Weights of a small mixture-of-experts language model, trained from scratch on English Wikipedia: a softmax router, 8149 steps.
Below are experts of layer 6 (counted from 0) of a mixture-of-experts language model. Rows are named router (the router's row for the expert), gate (a neuron's input weights, with its number), up (a neuron's input weights, with its number), down (a neuron's output weights, with its number) and show model dimensions 128-255. Each number is 128 + 32 x the weight over its row's rms, rounded and kept within 0 to 255. Numbers have three digits each.
Before each expert's rows: "gets" lists some tokens that make up at least twice as much of what it gets as of all text. This comes from a sample of Wikipedia text that the model never trained on. Tokens count by the router's weight.

# expert 7
gets: "\n\n", "\n", " (", "\"", " \"", "=="
router:155115131189151127181138133217159137132150143109128141101125095134137124170182176116132091156168180146149170126175167061094148114131101092103181112087121093090112178130162170141131087138148136079125124077190125117098149097171128142081086111151107155087130140106144169115120197081134073138125147101115123109113142164121131141074164148152093087157117134154131175116126119151165128151164
gate0:109160102086163157079159139137137134127086101090132124119122173154109084130142099116159081153176089065122112165178179104118126104187143101129124057127160166131140097108123115070144130126133077130142060100172155123043054155118114144114104122157144116122071069121096132146143101156096149112149138109109133106144113092181097157184090153135117113116178167121079081087076171157073121127120
up0:102042113140152084125097124166113102142165109189082088146095178150167075116098130060100133122117193148102143134101109060086179148146135111089123135133121146130088155156101108187212093144146113100172126129169147116118055104126164114120114118121148202095143144132115069133094145089130151089128140128106114074163085113102096138133125081091162115145201062096148063096083113107126158125177
down0:114095169188077129127115117152154129109151154066122130123092153155157114088128136105176130162123127156103107095176165117123118157127106139081128142126122179120100110157102117142156092118152106068084160122124134138152131119145052163136150064166110121089123159131110125136104149112118135181081172089116175138149147083101147087079104169155157096145123089094128095108153124107122174113074
gate1:128101122132140087115117118164106159108110031101108144166138085140140099087087147166151126184125191101108108138073184158158113126114139117143158122166108127079133161100118130128133152101125096149099116107092106163113116108172101222094148129121060111144096107163152139090191099193154079143094154108103135081184118069180115119148075194083100174103154117109150147138091121092115112160191
up1:100112133122171129178056138135181139091109159110165168131122170112111135082152161173154080084119134146113150129158155131139101123148164132104109139124128135105095126078160116078119118119177130083089120094162151078171141129161106153080122182145148079135097076121128108133137160160142112198119069184072145113118132121113118121123123151111113166155149122112130087164127173149172079133211
down1:143133149136145227117134143150182153125211107115140138090077085139208121163123171112073128099129096173164122105111208098110088165141152140143137117130148125115065088124109101117126133115133131122123091103119157131088175113167095146115104170101109178142081077113134200130089088132152097121186105166087067131150174137105095150138162147094211163114079146147143109069138127179144125110168
gate2:138138157163078156200152156088078158135101104132148121107152114169148078130115123165082163141172113085107108180100101131095113114137092195138149167186104152128155183198127123086108203151134186104157133172082140120144096154139137118151092081179146156162142179157128128084113145154146144122116093133143098218118178169107093169177156155163135112145100175094132115138136151143120136153167
up2:107090131101139102098116076086114157142164112097102106079116084092110149167125103101157069111127081126074156139180069155151147088062130065171155161143141116122136093147125069181119088116167106113140186167080146033072113119143161168099122139111124142199084096114149143145117066101091154108082069138110153086074090101101127130134160208134135101105191074089180161127139101109064063117121
down2:048123109117125094173160108117120117144070163116079129120120109110126151137147084127148076145094136141144126090188162128170144150140086170125189102156115136176142163119133078153149145172163135133151109143128165112089104087108098142110083103076074115065171154119103159108111152151137145137131118187149187174150163171116101080064127111114167134095133136213171070156139088155189095095134
gate3:130092128131144140084090055084103119167070141169125110145114102133113110072111149128147157161116114171066085186148157139090079138151083074146132148111141134133143149169135182144121084161139185104136128133117102154125174122159105110099165077134118169141179155172115112090085153068156146114119119118127088128140089110139119116213148097098147097101156084165145148123107146144093134110134
up3:214118121125143097139128084094101099165123140141147098126131166132106181127160163154128138143132106141150052098122108083140178108167124113140145108177155083088148133163101074054102157142096085171133149152117095145144149098050122115133099149135138061144112161175128127101100081074130182128158124111132135103111175154151130159075137046110145153100101137161106133123121123161136117151064
down3:188135129089107181122136101158169092124110106095130174102138108154115143098164171164166093130169140115104200106128086119060066134114125152092132093098140091080116117145095177119116148126171128091102097119090153134162144161097114143210166098125176105084119179128134126127117130143116124150145131096191131171098140157163098133138094166107057128148180162133140135147027114144167059097142
gate4:112116086122158118096139096165185098157120077174099128150083125116161132142118110108161101135139165123167117117126113109063163087157089134191074119166124143138091156063153141133174096145115139090153125179145153169111152159164174190156108142111101123167083075146142123131101124067081124065147137105081106150143146138153141183137175171081142118137123104161142102096135148114126098145170
up4:092035206097108117127140116103105198169160112118144169056124088109141143147089143100089146125114104126137173170082115141147113158122168121126121126062084098098165123180065109200095139146182111132090084108146154124137120135180135146127115224145111122145085136100117169141176100114114151098106087081148112208181108172079125110141123152154153097085150105072140147186068130137127106134143
down4:164082135069142156152139088148130192139152157124159202095153188091156138114117139129095157142152092089124144128082112185113136129113151107087112129105066093137139120139103167061122157147073139139161145130110129094141101099117131148191147142116083144125131163129113151131154109138120204084125077107099142110127154135093151095080107122135139118134199183125121130103127183146140175089112

# expert 6
gets: "ing", " | ", "al", "0", "es", "s"
router:069107139090141062084111111141078145096160121078157172128155139136143136158119146221135061177115088141157127145122091170160097103117149113083091119116141138147077100135131116084139153144176139178177134142113153110142158163122100058141114147112122106117147150157105066112130157200132191049074060103110122092082176100135095146129118132127085143139124144141125103175111095173112074139162
gate0:123120116105154137129157097166094152097138127086082062075119149093124128171131101163120133148201068172130119174126140123122113116123130102127123140119101159077153135143155094101160124146073148169151110128106136117157110113069052133133111135133115106163156111153139085129107163172148166164119142170080161102133080097161065108151135124098143131155082124084135133109117087185127115145176
up0:108176105114162107139111155153137176114111141104102113084124116102111061119111105090081116126142179113192153177118114162147152163109087116143089194132066153079088093148107121092109127166145130114147111140073145169169118094106101142137117120137083066165168111100151106124097146118148162127163111189164156097138150104197159114126105131055085103157105148150199134151165078117128117134112
down0:107084158175163113126095147081091099126174145048135118100193119108075117131204133113178158157192106131140132167146114126146101143169080151124114090081173115079107192167058112048129167135107140192112138127184079100058108119147140166092109124148121118101128077138133194149092039135113113121131154142064147141131073079148115082099100180118138200114043114079162129171133109140115127111085
gate1:104114144137147157123143173164095104136146090148187138104043104147085121115137132092096107105088073101093132145117160093098142114170177102105073082139126075190094085085144092117133112077094157166109146139157161131139082149067165143116149145135120147062072155165127150128177133087112124149169137137070156087110111106086107165148178174137160141116136172180103138142103093118091148154107
up1:158120142092106164129158109164151084117110175133136157155161077134120102181092088040161142094128174132174106090109127130134129105074096095148125143172182196115117203108158117093147122078171051154152174082104159115166108147099082124161069139159137156128125176166123141075187160133103123135101091184165091146184108159087086143158140116119115121114083044167138119103153199113057166094133
down1:188073087153130144163088077181123105080133132093159092148092108114115133153132117123147151136150110143131146112098142179089126144113149178098161149161125097094170088115082194119164162098143132106112109088076164158146131079142116167089087163106166083162098114138119125108151117093120117058089142154134132135130215119141072144132111117161175135103132159100041081144067105186148161059100
gate2:082143103140114165152084153127074164140099100110188118113187198131136173109157135099184085086107113139120172112126160109133142159125138128146112137146135125132102098128128078175124129106063103096091107109146162131110175107186144131104192140075137129131095159104156124167120136102100147169134101123094097089120169093105139124123110114113144189146100097177156108138060205109077156131086
up2:097117116115118127113196119100099138061121117144090154142125126139124149088047106132102152084032145162130103166126137138094105181103097091108130125171080166099111115143152086132142143130176160113156130141160179152125111175094135118133214094133118074080110188179076154112142106066100141140109111151165138090067156140069108119137106118140072116107192175108051122076128080082125121051117
down2:080138089079048112113078180112092103133101143124184174098177147119112180121079111135056131153106095113129141146128123170126176158202162150143157101126125071092099120154116097167114127112111118136148098132136118122158117158167111170112200174100087140102132089099176136094163149131178137101152143086078112126130133050170176130111111147168099174137119082121186114141107118079129146129106
gate3:119141123148188116149089157162082158105185151132164142125169158137119090143110089134147147106136145060136082151152143157183135130051110110148129094150122133124134154116126131069090124114093205135166139128118104136161141113152095169135124162095121107189144119161129143169119100140103138086098175166158134186146136114180214191082119124067138097113150113153107158133068160143145094105095
up3:165133064059139132137112149124070029067118153126081138087114130102120127154089164112133162120101153128092109130151135138161112123157133104109109073138159148148185170110128122168086101156046124077106110062119100169174107194109153175130114172130118125131141107099087108117146087168148120095137131136181077086111190117111102104178081099115146096128161101114150105137194161134091136092174
down3:154088144110144141116194150098132131103147151084064173087096109150133129160123187128192080137121169094195113144114099114067119134123125112149112106100112093181145134127148135142215126161154116183125106149157124088094115142138209129143147170137116146160076085094105084102173125137161096174109150092132104085150100070128131135122121096129108123103153165167135171150195139150088127163162
gate4:089112112103107122154093123165089162126192216187112121111111100078119117132134105101180131131211147107140138159139163145176183176139129118120109146034128127090147082119180076112155134127121169116136142132048115160152124159117142141086145140120111100076077131112123082081077119177135111127112112126132154119184131169143081126163140124149197105155105101120132140115083173131093104120093
up4:168099096040110107074123092099089091129096156139136161174089076133126166140094110104086135089148096018201180104180161148119189123127162156166099091168151114102099108144144191121069110132095121182094192052140142126140138113125133090134067098140136117108125150158134102192161150143123107155153158113154131134106117158133136092092141120097089147063133092117134150103164106132154127130117
down4:095132074122176103146125111114090095158141150117133126101085177144144171129080075130150093127130140122145081175209130125112149078141142049121178147109088151139171085105106185151088115048157125061110133112115146155118151183137059193164150135152088144108145173182137104095138140057176156151174126148205115133082102158135138118167098103174134095172157157076094141083053097081191123189145

# expert 5
gets: " the", " of", " and", " a", " to", " of the"
router:134092102107156157106165081069098098073124077114102105135092109156104122072127109122127142084139116168068099162085155143113130104154140150098140122126150124127202111117094151101084057160119067060159119117174086117120126170118122087155164172052152153107135116132086105088163124153118111122138165061097114110199117113100096123130131129118134072112092177161089073109162166129153114126079
gate0:082149144126172169169177130139133121085157127125156114149090134096131173170110157094105099124131079183172075119130167117157123179115136112170093124136126128116111118107128150131158224144134099101066116158130135114100131112142112091168164171129113173149167116122109097123169128060156102177150112073102123068058104144112130132088094089125090112118078167111105190142139153093174120154139
up0:083076072129159112118038114157172069105122164133131114121153165069169176139106148150140146165163126151120116122132152109092156151079133133156132176153084084096126143159157094140110125190162105175187146096151124118141067161184175153115127118093122133131107168159208112133192123138194165132152132114120131157092133131144193151100117147112176159110120148152136142122115121082152135095117
down0:129092162113127132151091129129079134101143115116140121122065119092066046137075126089147133093067129148178101162156145151103109104111141058103081134127140116105160102058151155096144077140139135110141192161143086123100177072106141146153153127110126104100150072158144121114147133128200107164139183138102165105115125132111114093132170114162070222130179094161139106140110160164194124174073
gate1:076154121078101105131172141114133089081105124142133169105167154194095127114164157158046172153167172119145134115180090110095113119106107134177084141134119118160107131112144105141097137115152103116119061156165159173123133138081157134093116101105124177104130184154163150180179155161134016073172137103129136149127241152104115152144086094157117141136150171103114117134151143104088099086086
up1:085109097151072127128128140094165101133109169149111123103192074175079170108124140196163112170135097101115151139161095103084116160119120136112079105120077095159146146152102157160144124140141166170144127125203090143079119108091082123104114067097113091129130153111167087227157130172118092088168108100094217110091146107121104041093120131113114129201147133087185148113158130115090157117121
down1:123183132115124109202086147137129166148146162165123133131087124151133147098135097092174117099169131108167158068138080139124155115102138138128150146130106147169123156102154162147160137061165114087090101117110154103119082074098156169138115130154114132158131145163112098191062126119154124148192129139119127099121077117113085132125079065120176179068138130106145075193142106158091089106096
gate2:158165134096112057141155114116091151150152139077180143080114165085124165094084138077099138115145101130192137099215121133140132124114118121164111107149117109099136171141144075096148126175184183170081188094098212140125105127065153144125120126095122155174118080184161154155184119110136168084155087137149143109125139136122143194122155090157182090154133118088101127068152077196076172127135
up2:181128140089131127115095115131125109173136126102094156131150098146110148151112127151133095035134079062143138136154115125105111118116153102099117097146122169135110104166133107091167074100100170165096131106051072110092128082155140142091146111117159110157104160138118108127079117057108167115101191184120121105066081132154174070143144148114143109115075142196141163179108113110163119121172
down2:134110124089092155125177131061105083089187106162112063119118125112175193124126139092129131130176086162119152151154115116139122134110152102113126135110162151145154134125130095188134140150122094073115098128130139137166099144127131039146144141143166077140098111152133151156124124130194125183147157144110104112130112130121065117119112106132129130065129129190100141125113156113096058106111
gate3:140180115096138134098103065140198133146158211149110093130092159166165107163199106174119163146133164125124101116102184108152105143132104127094133163145133143106132125152170142162132085119084065222119204176126091124143139156091136175169120043113166139162133131141139196087118115143204097114057130083153113151063186114114154123107184114098085094109137108175098099145185110082146109084152
up3:166078186139169128054023180156128149119188186116164151105109111141108133093164104105112111112096126091161176105118112138113085123123151160098164176133205103172078133143141113129137045135163102121108151157095140088159137141163123141141113123114151128149106119115055155112078138099174086080148141145099144165100063131080110067087143124082167173074131129091131093062127143125101094150092
down3:134128143107117108163089191117163152178056091103071175137166099088177144116093080093135178112126201115092114122163120098160142144137107141123143230105124061099121118087162080146096112128144110166065138135063107140144134131112096128064142083178113116113166110099142116119112149090110170118180091158068142132086157151173123153121105130113144121144046152129124157153087177176147139139164
gate4:172071091187125128130100120124154085166127123103132123122069141153179089109176080148132139140077098144094092126073146187148094137164122100166160186111155175132120132090114184158137058098143079108137090112124104129113137143115131181164161207150171129144116166098130106105082110081130142089133124116207069113133068123148166135149105154089110162091157152139153162168085149087109053092129
up4:098106115175168103130076112123130098102040135106185157113109089183117111198090101169053094128100138096044136141129115164132140079128117185160111138111179096137149113103154144148161130121110130129151163150126072045092078125121114130177172168123152188200109102111126091180087095157155160152179165115127109125193166083148128158138088161101118102139088081122152114132082162156105123136133
down4:161066097159098147087147100144113084151139150100098197099141147127070144152095136073152120116137164114114097193120135125097115074110160130160144033149177141128192160127109149060160121133113181163108062148146161105124090131134107109137132154098122140093126131073133160121197152112170145146171096095142172210176152105041049146124104142136140159111157158095121157144072157117130148083089